python train.py --num_hidden_layers=9 --hidden_size=320 --n_experts=8 --experts_per_token=2 --d_expert=384 --d_shared_expert=0 --hidden_act="swiglu" --moe_layers=[0, 1, 2, 3, 4, 5, 6, 7, 8] --router_score="sigmoid" --normalize_top_k=true --routed_scale=1.5 --balance_loss=0.00303 --balance_bias=false --router_bias=true --init_std_router=0.0063 --lr_router=0.00072 --num_attention_heads=5 --num_key_value_heads=5 --head_dim=64 --vocab_size=32768 --norm="rmsnorm" --norm_place="pre" --norm_eps=1e-05 --positions="rope" --rope_theta=10000.0 --rope_fraction=1.0 --qk_norm=false --attn_scale=0.125 --tie_word_embeddings=false --parallel_block=false --init="trunc" --init_std_qkv=0.0261 --init_std_o=0.0 --init_std_up=0.0261 --init_std_down=0.0 --init_mimetic=0.7 --optimizer="muon_variant" --learning_rate=0.00711 --lr_mult_qkv=0.4 --lr_mult_o=4.0 --beta1=0.9 --lr_head=0.00789 --max_grad_norm=2.0 --warmup_steps=200 --schedule="wsd" --decay_fraction=0.738 --decay_shape="sqrt" --final_lr_fraction=0.0 --batch_tokens=[32768, 65536, 98304] --max_seq_len=256 --doc_mask=true --train_tokens=644100000 --max_steps=10144 --dataset="wikipedia_en"
Below are experts of layer 2 (counted from 0) of a mixture-of-experts language model. Rows are named router (the router's row for the expert), gate (a neuron's input weights, with its number), up (a neuron's input weights, with its number) and show model dimensions 160-239. Each number is 50 + 15 x the weight over its row's rms, rounded and kept within 0 to 99.
Before each expert's rows: a language model's description of what the expert responds to. This comes from a sample of Wikipedia text that the model never trained on.

# expert 1
Articles, sentence-final periods. Sentence-ending periods, articles and possessives (the, a, his, an) after prepositions, and hyphens or en dashes inside compounds and ranges like 2017–18.
router:30 54 48 65 54 19 40 45 66 51 57 58 37 46 19 51 54 58 50 14 59 49 26 56 43 36 34 52 64 65 55 33 35 37 37 61 60 56 36 57 66 43 27 68 45 47 78 53 50 44 58 47 35 44 47 31 49 45 58 36 32 35 67 30 59 46 72 56 34 76 33 44 26 52 40 63 55 42 88 54
gate0:66 47 62 55 43 33 42 48 58 74 44 40 75 61 45 56 46 63 50 63 79 85 51 10 61 45 35 46 49 22 66 38 42 58 55 63 99 58 50 63 57 60 64 51 52 76 61 59 56 52 50 53 51 57 45 52 31 37 66 44 41 41 52 45 69 51 58 48 11 39 50 70 54 92 62 73 26 19 47 46
up0:51 65 58 74 75 35 69 38 45 19 50 49 50 59 63 64 75 31 32 55 48 56 97 53 77 52 63 55 52 72 46 33 39 38 69 26 37 63 55 98 64 68 47 60 48 53 37 54 86 44 49 49 52 21 56 44 47 73 43 63 39 42 74 40 40 59 60 47 59 52 65 25 37 67 67 50 70 56 45 49
gate1:43 70 67 35 55 37 31 49 35 58 48 28 63 30 39 40 50 49 40 63 56 66 41 46 47 54 66 39 46 71 43 65 75 61 68 38 51 18 51 75 31 74 53 45 74 81 49 55 65 69 62 22 53 58 22 39 45 60 47 47 82 52 74 61 55 62 24 47 36 49 43 75 59 41 51 34 86 39 48 56
up1:70 38 60 55 56 47 48 38 61 50 60 46 47 52 54 43 33 49 55 57 30 35 77 23 59 52 27 44 57 56 52 59 20 50 49 46 39 42 97 18 44 50 43 27 40 50 50 25 55 46 39 69 51 40 42 18 50 51 52 62 61 50 54 29 56 51 55 50 58 48 53 47 56 45 62 40 31 81 63 67
gate2:41 47 39 64 72 48 31 62 53 49 52 49 46 52 78 22 33 26 61 58 58 45 52 69 46 53 38 42 16 54 79 52 60 40 49 43 46 34 45 55 54 52 50 27 64 54 56 41 42 62 50 74 42 47 60 49 40 25 24 54 53 64 57 75 45 43 52 52 27 60 52 02 59 86 38 35 45 19 50 46
up2:47 62 79 57 29 73 50 34 55 68 55 49 84 42 17 66 49 53 42 36 57 64 43 34 34 36 50 52 52 49 00 47 35 66 56 29 55 44 56 54 31 50 61 56 47 65 73 28 62 25 44 42 52 32 39 59 80 57 79 59 66 34 20 32 51 59 20 60 47 32 49 91 43 22 63 69 72 46 42 62
gate3:39 44 56 64 47 46 18 44 49 60 39 62 60 29 53 53 54 36 53 46 30 59 68 43 51 44 55 83 52 22 26 61 68 43 65 26 64 40 54 50 49 57 39 41 56 37 41 47 44 46 77 56 55 49 59 34 32 67 56 54 55 49 36 32 65 60 53 41 69 33 55 69 80 47 63 38 63 38 46 58
up3:46 31 56 51 48 54 34 88 25 35 18 46 82 48 56 38 48 53 58 58 30 21 73 50 34 61 62 27 39 58 43 09 37 51 53 61 29 22 67 62 61 49 41 31 43 55 53 37 43 61 55 58 61 56 39 46 48 47 58 30 36 58 56 47 35 45 47 48 59 23 24 58 59 46 14 54 22 42 28 70
gate4:51 44 72 39 62 76 47 37 29 47 53 61 59 79 49 53 32 57 55 82 62 42 41 59 27 69 82 32 85 49 33 36 33 47 50 35 49 44 20 59 33 58 74 48 50 61 32 51 62 52 58 61 60 53 36 23 47 62 56 52 60 51 58 62 78 42 66 21 28 34 39 34 30 40 56 27 48 61 80 76
up4:75 85 31 58 18 49 84 40 49 52 49 47 31 39 27 60 54 38 66 35 83 80 50 75 37 82 52 34 71 37 14 32 38 64 53 19 41 64 29 65 35 67 45 35 39 57 44 39 64 59 26 52 65 46 61 39 65 42 67 59 46 50 64 55 70 72 47 50 45 48 59 41 39 68 60 70 60 47 31 54
gate5:62 70 45 53 55 67 36 45 53 55 26 41 30 54 41 39 49 36 58 68 25 41 67 60 49 35 55 66 52 63 61 68 48 52 63 60 51 60 40 52 59 25 44 50 31 35 52 46 75 28 38 43 35 42 62 52 53 45 60 43 54 53 51 47 69 50 86 55 51 29 57 44 38 43 56 80 55 42 58 58
up5:51 57 59 46 72 38 58 63 25 38 52 55 47 36 43 57 26 41 43 34 44 31 47 50 32 51 51 88 75 45 75 35 61 34 51 22 38 33 62 64 45 39 50 45 75 79 62 21 32 59 20 39 21 56 45 43 65 37 38 62 69 57 41 50 64 46 72 35 45 49 44 45 61 39 72 34 45 48 70 45
gate6:49 49 20 16 43 50 44 60 33 42 45 22 45 30 61 51 67 45 59 31 47 63 44 63 31 59 30 59 59 51 29 47 48 57 41 55 41 17 19 50 37 44 39 30 50 51 52 62 32 60 60 62 52 55 62 60 25 65 50 79 57 40 49 52 18 94 74 73 38 51 50 70 60 62 42 26 74 57 35 36
up6:69 52 73 58 60 47 31 33 34 62 33 45 60 70 37 64 54 47 66 54 86 64 35 29 44 57 44 35 52 63 16 35 60 50 74 11 48 57 45 57 62 31 52 66 69 51 40 60 53 33 57 62 32 52 36 23 57 43 46 40 46 38 53 61 25 48 50 35 54 46 32 47 47 55 58 47 67 19 78 99
gate7:64 36 75 27 24 56 68 45 67 60 49 50 84 31 53 46 61 53 53 43 38 21 56 39 77 71 71 38 63 44 31 61 52 32 48 62 61 42 31 47 25 48 24 44 53 69 50 64 73 56 17 61 36 70 38 48 22 46 47 36 36 38 79 39 53 19 34 41 59 60 74 60 58 72 31 50 68 45 53 61
up7:52 55 33 76 68 75 66 45 41 57 60 65 45 43 47 57 41 59 36 52 45 73 37 50 14 40 62 43 06 72 73 50 50 45 57 57 18 70 65 44 47 46 39 54 39 27 41 42 22 38 73 30 45 56 38 66 64 57 43 47 51 68 38 60 55 73 66 51 33 52 24 45 46 44 53 51 35 43 62 42
gate8:43 25 52 40 42 44 39 41 46 42 47 26 44 37 33 37 50 52 42 56 51 54 60 41 55 52 78 45 80 47 56 41 64 48 63 90 73 51 34 30 74 51 68 64 36 44 35 31 90 42 58 44 71 47 50 42 50 51 48 55 49 66 77 65 59 29 50 23 50 17 36 14 31 56 45 39 65 17 53 20
up8:32 45 44 62 64 40 47 35 57 70 34 80 45 64 62 41 09 76 63 48 38 39 40 39 43 55 46 44 38 46 48 62 40 60 69 37 32 35 41 57 23 54 46 40 52 61 68 53 43 45 48 46 40 48 46 40 61 54 50 42 52 62 35 35 51 40 70 47 44 61 75 45 54 46 70 64 75 61 13 70
gate9:56 80 43 69 23 52 36 41 34 35 55 62 58 32 53 53 49 72 60 59 88 32 65 31 82 54 74 29 62 18 44 47 50 71 53 49 24 91 34 59 65 47 48 55 50 66 36 63 51 45 23 64 43 34 45 36 39 00 52 16 69 38 41 60 88 56 47 45 45 38 32 38 45 60 86 37 51 47 44 53
up9:29 77 29 62 45 60 65 56 41 58 37 54 30 57 48 49 44 51 49 40 51 41 80 22 72 70 90 63 71 44 35 55 71 89 91 33 30 65 34 52 65 75 52 60 47 58 73 22 65 35 25 60 51 35 60 31 63 23 37 30 59 32 63 74 90 56 62 51 38 29 42 59 63 54 84 34 77 53 35 60
gate10:68 66 62 46 32 65 43 46 47 41 59 53 17 54 53 80 73 76 54 49 54 37 56 42 54 30 44 47 50 49 42 39 72 72 67 42 45 43 46 57 59 37 28 71 39 26 58 76 39 62 50 47 62 20 61 46 51 28 43 65 51 51 61 35 76 48 60 57 37 59 38 40 39 66 66 17 41 32 32 43
up10:33 53 71 31 57 28 33 68 16 51 56 35 52 34 38 46 55 46 24 83 30 44 36 32 70 49 34 60 43 31 67 36 44 61 61 46 62 55 34 65 53 32 52 50 36 32 52 44 26 27 54 52 50 20 58 42 46 72 46 40 33 43 59 44 65 44 67 64 27 40 37 53 39 61 58 52 55 54 34 40
gate11:62 74 48 65 49 42 33 64 85 33 77 40 34 39 16 54 69 37 36 57 66 53 69 38 58 69 73 31 62 46 16 31 48 33 71 39 55 37 24 13 36 33 20 24 69 48 44 40 58 35 57 40 40 52 40 55 62 40 43 65 43 25 52 54 33 39 56 58 70 74 49 52 55 73 53 48 48 34 20 43
up11:22 59 55 68 46 60 29 35 42 69 55 33 58 56 53 41 40 50 71 52 50 36 62 70 43 64 47 20 65 52 62 41 49 53 34 47 63 51 87 79 45 64 84 53 38 32 42 49 74 73 36 67 76 62 61 73 61 49 61 54 57 69 62 43 50 68 45 47 65 37 66 64 38 48 65 51 69 48 55 44
gate12:44 61 54 42 59 57 40 42 77 49 45 38 18 55 79 47 75 59 35 48 47 46 80 56 59 54 25 47 83 56 68 17 64 61 32 41 34 44 41 17 38 33 49 32 44 36 58 68 31 72 45 55 27 60 51 48 43 41 32 56 44 63 50 74 26 53 66 64 63 46 17 50 75 52 32 66 48 59 03 52
up12:44 37 28 36 18 43 59 72 26 14 46 58 71 45 32 48 59 51 44 33 41 57 55 59 50 34 45 40 37 56 45 69 28 56 37 70 46 66 40 64 39 87 76 54 57 54 62 45 41 09 61 78 65 42 40 55 31 46 53 59 52 53 62 24 42 70 50 36 49 47 64 52 22 43 58 37 64 54 78 45
gate13:52 24 69 25 53 41 47 54 59 33 72 33 71 46 26 57 25 82 30 73 57 63 46 47 45 57 59 56 61 35 33 42 33 64 47 45 68 51 57 47 52 36 64 42 69 59 48 57 52 64 27 46 53 45 71 55 56 59 39 52 74 66 47 59 48 49 53 53 53 41 77 87 46 17 53 52 29 62 39 44
up13:47 53 60 84 56 71 33 25 48 47 60 46 59 35 38 54 55 37 75 30 43 47 29 35 52 30 41 32 47 34 56 62 26 33 38 65 71 59 65 35 49 51 67 63 55 76 40 35 39 58 70 47 42 67 31 59 15 68 66 44 55 27 65 39 47 32 27 42 46 47 35 24 37 63 33 39 41 48 46 47
gate14:53 55 53 56 53 51 51 27 14 71 66 52 40 52 74 49 61 45 43 40 48 72 49 42 57 43 32 41 45 91 64 64 80 45 59 19 21 48 65 51 69 57 59 28 41 45 52 58 38 26 65 42 40 49 48 36 78 60 88 65 44 45 32 63 41 42 61 61 48 55 68 55 71 40 55 61 34 56 54 50
up14:94 50 46 69 43 62 57 57 64 39 73 28 45 51 39 60 54 73 67 61 54 25 63 63 25 74 48 61 59 41 67 39 50 62 31 78 69 76 34 51 41 33 40 46 44 31 72 35 41 48 37 44 67 50 59 59 37 33 47 43 62 40 67 59 66 59 29 61 47 59 31 33 23 78 45 51 63 36 26 76
gate15:42 40 52 55 51 54 62 51 42 75 30 50 28 61 51 37 43 54 57 46 26 54 27 58 47 55 50 43 77 63 58 36 53 46 59 45 60 59 80 55 52 31 54 54 49 43 66 40 55 58 37 76 62 36 38 38 58 70 43 29 24 53 34 46 59 76 34 35 44 88 48 57 43 86 55 34 33 53 78 58
up15:47 33 68 55 54 15 43 24 47 26 58 31 39 53 74 57 33 37 70 61 43 41 67 66 42 55 43 52 62 34 71 57 41 58 53 78 53 41 52 47 39 54 40 51 55 40 42 72 51 68 78 41 55 51 45 64 50 14 27 52 43 48 35 63 50 38 12 45 46 46 64 57 46 41 70 45 37 44 34 34
gate16:42 49 41 88 65 41 81 53 46 77 35 34 53 45 46 22 40 42 62 71 28 54 37 50 50 66 55 48 54 39 47 48 70 35 66 39 75 44 65 26 54 44 28 49 49 55 51 61 59 45 38 64 45 22 96 60 72 80 34 55 38 49 65 54 69 53 58 36 52 57 60 70 83 41 56 46 46 51 46 49
up16:61 52 76 23 17 50 30 56 55 17 29 60 59 38 68 64 58 71 34 45 56 43 55 44 54 46 27 62 22 72 63 19 29 31 42 52 55 68 54 66 53 49 45 41 54 60 63 51 66 50 49 24 52 43 43 22 49 40 54 49 30 40 36 47 30 46 74 65 44 27 42 48 29 38 06 65 53 38 47 29
gate17:73 44 64 32 32 60 24 53 60 46 62 66 61 46 32 67 64 37 38 54 46 58 27 55 56 64 59 77 36 60 59 39 54 46 35 39 60 40 72 37 50 51 83 86 34 40 51 47 45 50 65 55 55 63 84 39 66 35 50 33 08 55 54 44 39 16 29 30 39 50 54 42 41 56 39 50 52 36 46 66
up17:49 75 17 43 38 60 49 40 41 59 66 32 33 45 44 44 45 22 49 62 55 50 65 32 55 58 48 51 69 32 58 46 64 52 73 42 46 44 68 46 70 35 53 57 40 65 52 60 75 63 44 52 50 26 42 57 40 60 39 40 64 36 67 42 61 70 48 31 78 36 37 56 88 56 84 57 69 58 62 66
gate18:56 32 35 33 61 26 43 45 54 43 49 58 34 51 44 64 65 33 50 35 42 61 50 75 17 50 50 59 43 82 47 40 28 53 23 58 41 51 62 37 62 31 46 31 82 48 47 27 49 73 39 47 14 57 47 56 29 55 52 53 79 56 33 68 69 43 19 56 33 43 66 45 53 37 85 73 47 56 22 43
up18:58 71 55 62 49 64 68 46 65 61 28 77 44 78 75 64 53 90 68 72 50 46 39 58 68 53 48 58 55 60 70 50 43 44 50 45 48 41 51 41 25 65 45 65 51 73 50 83 34 65 42 45 57 34 57 63 45 39 44 44 41 29 41 23 29 68 61 41 63 45 27 29 63 68 41 46 51 37 44 64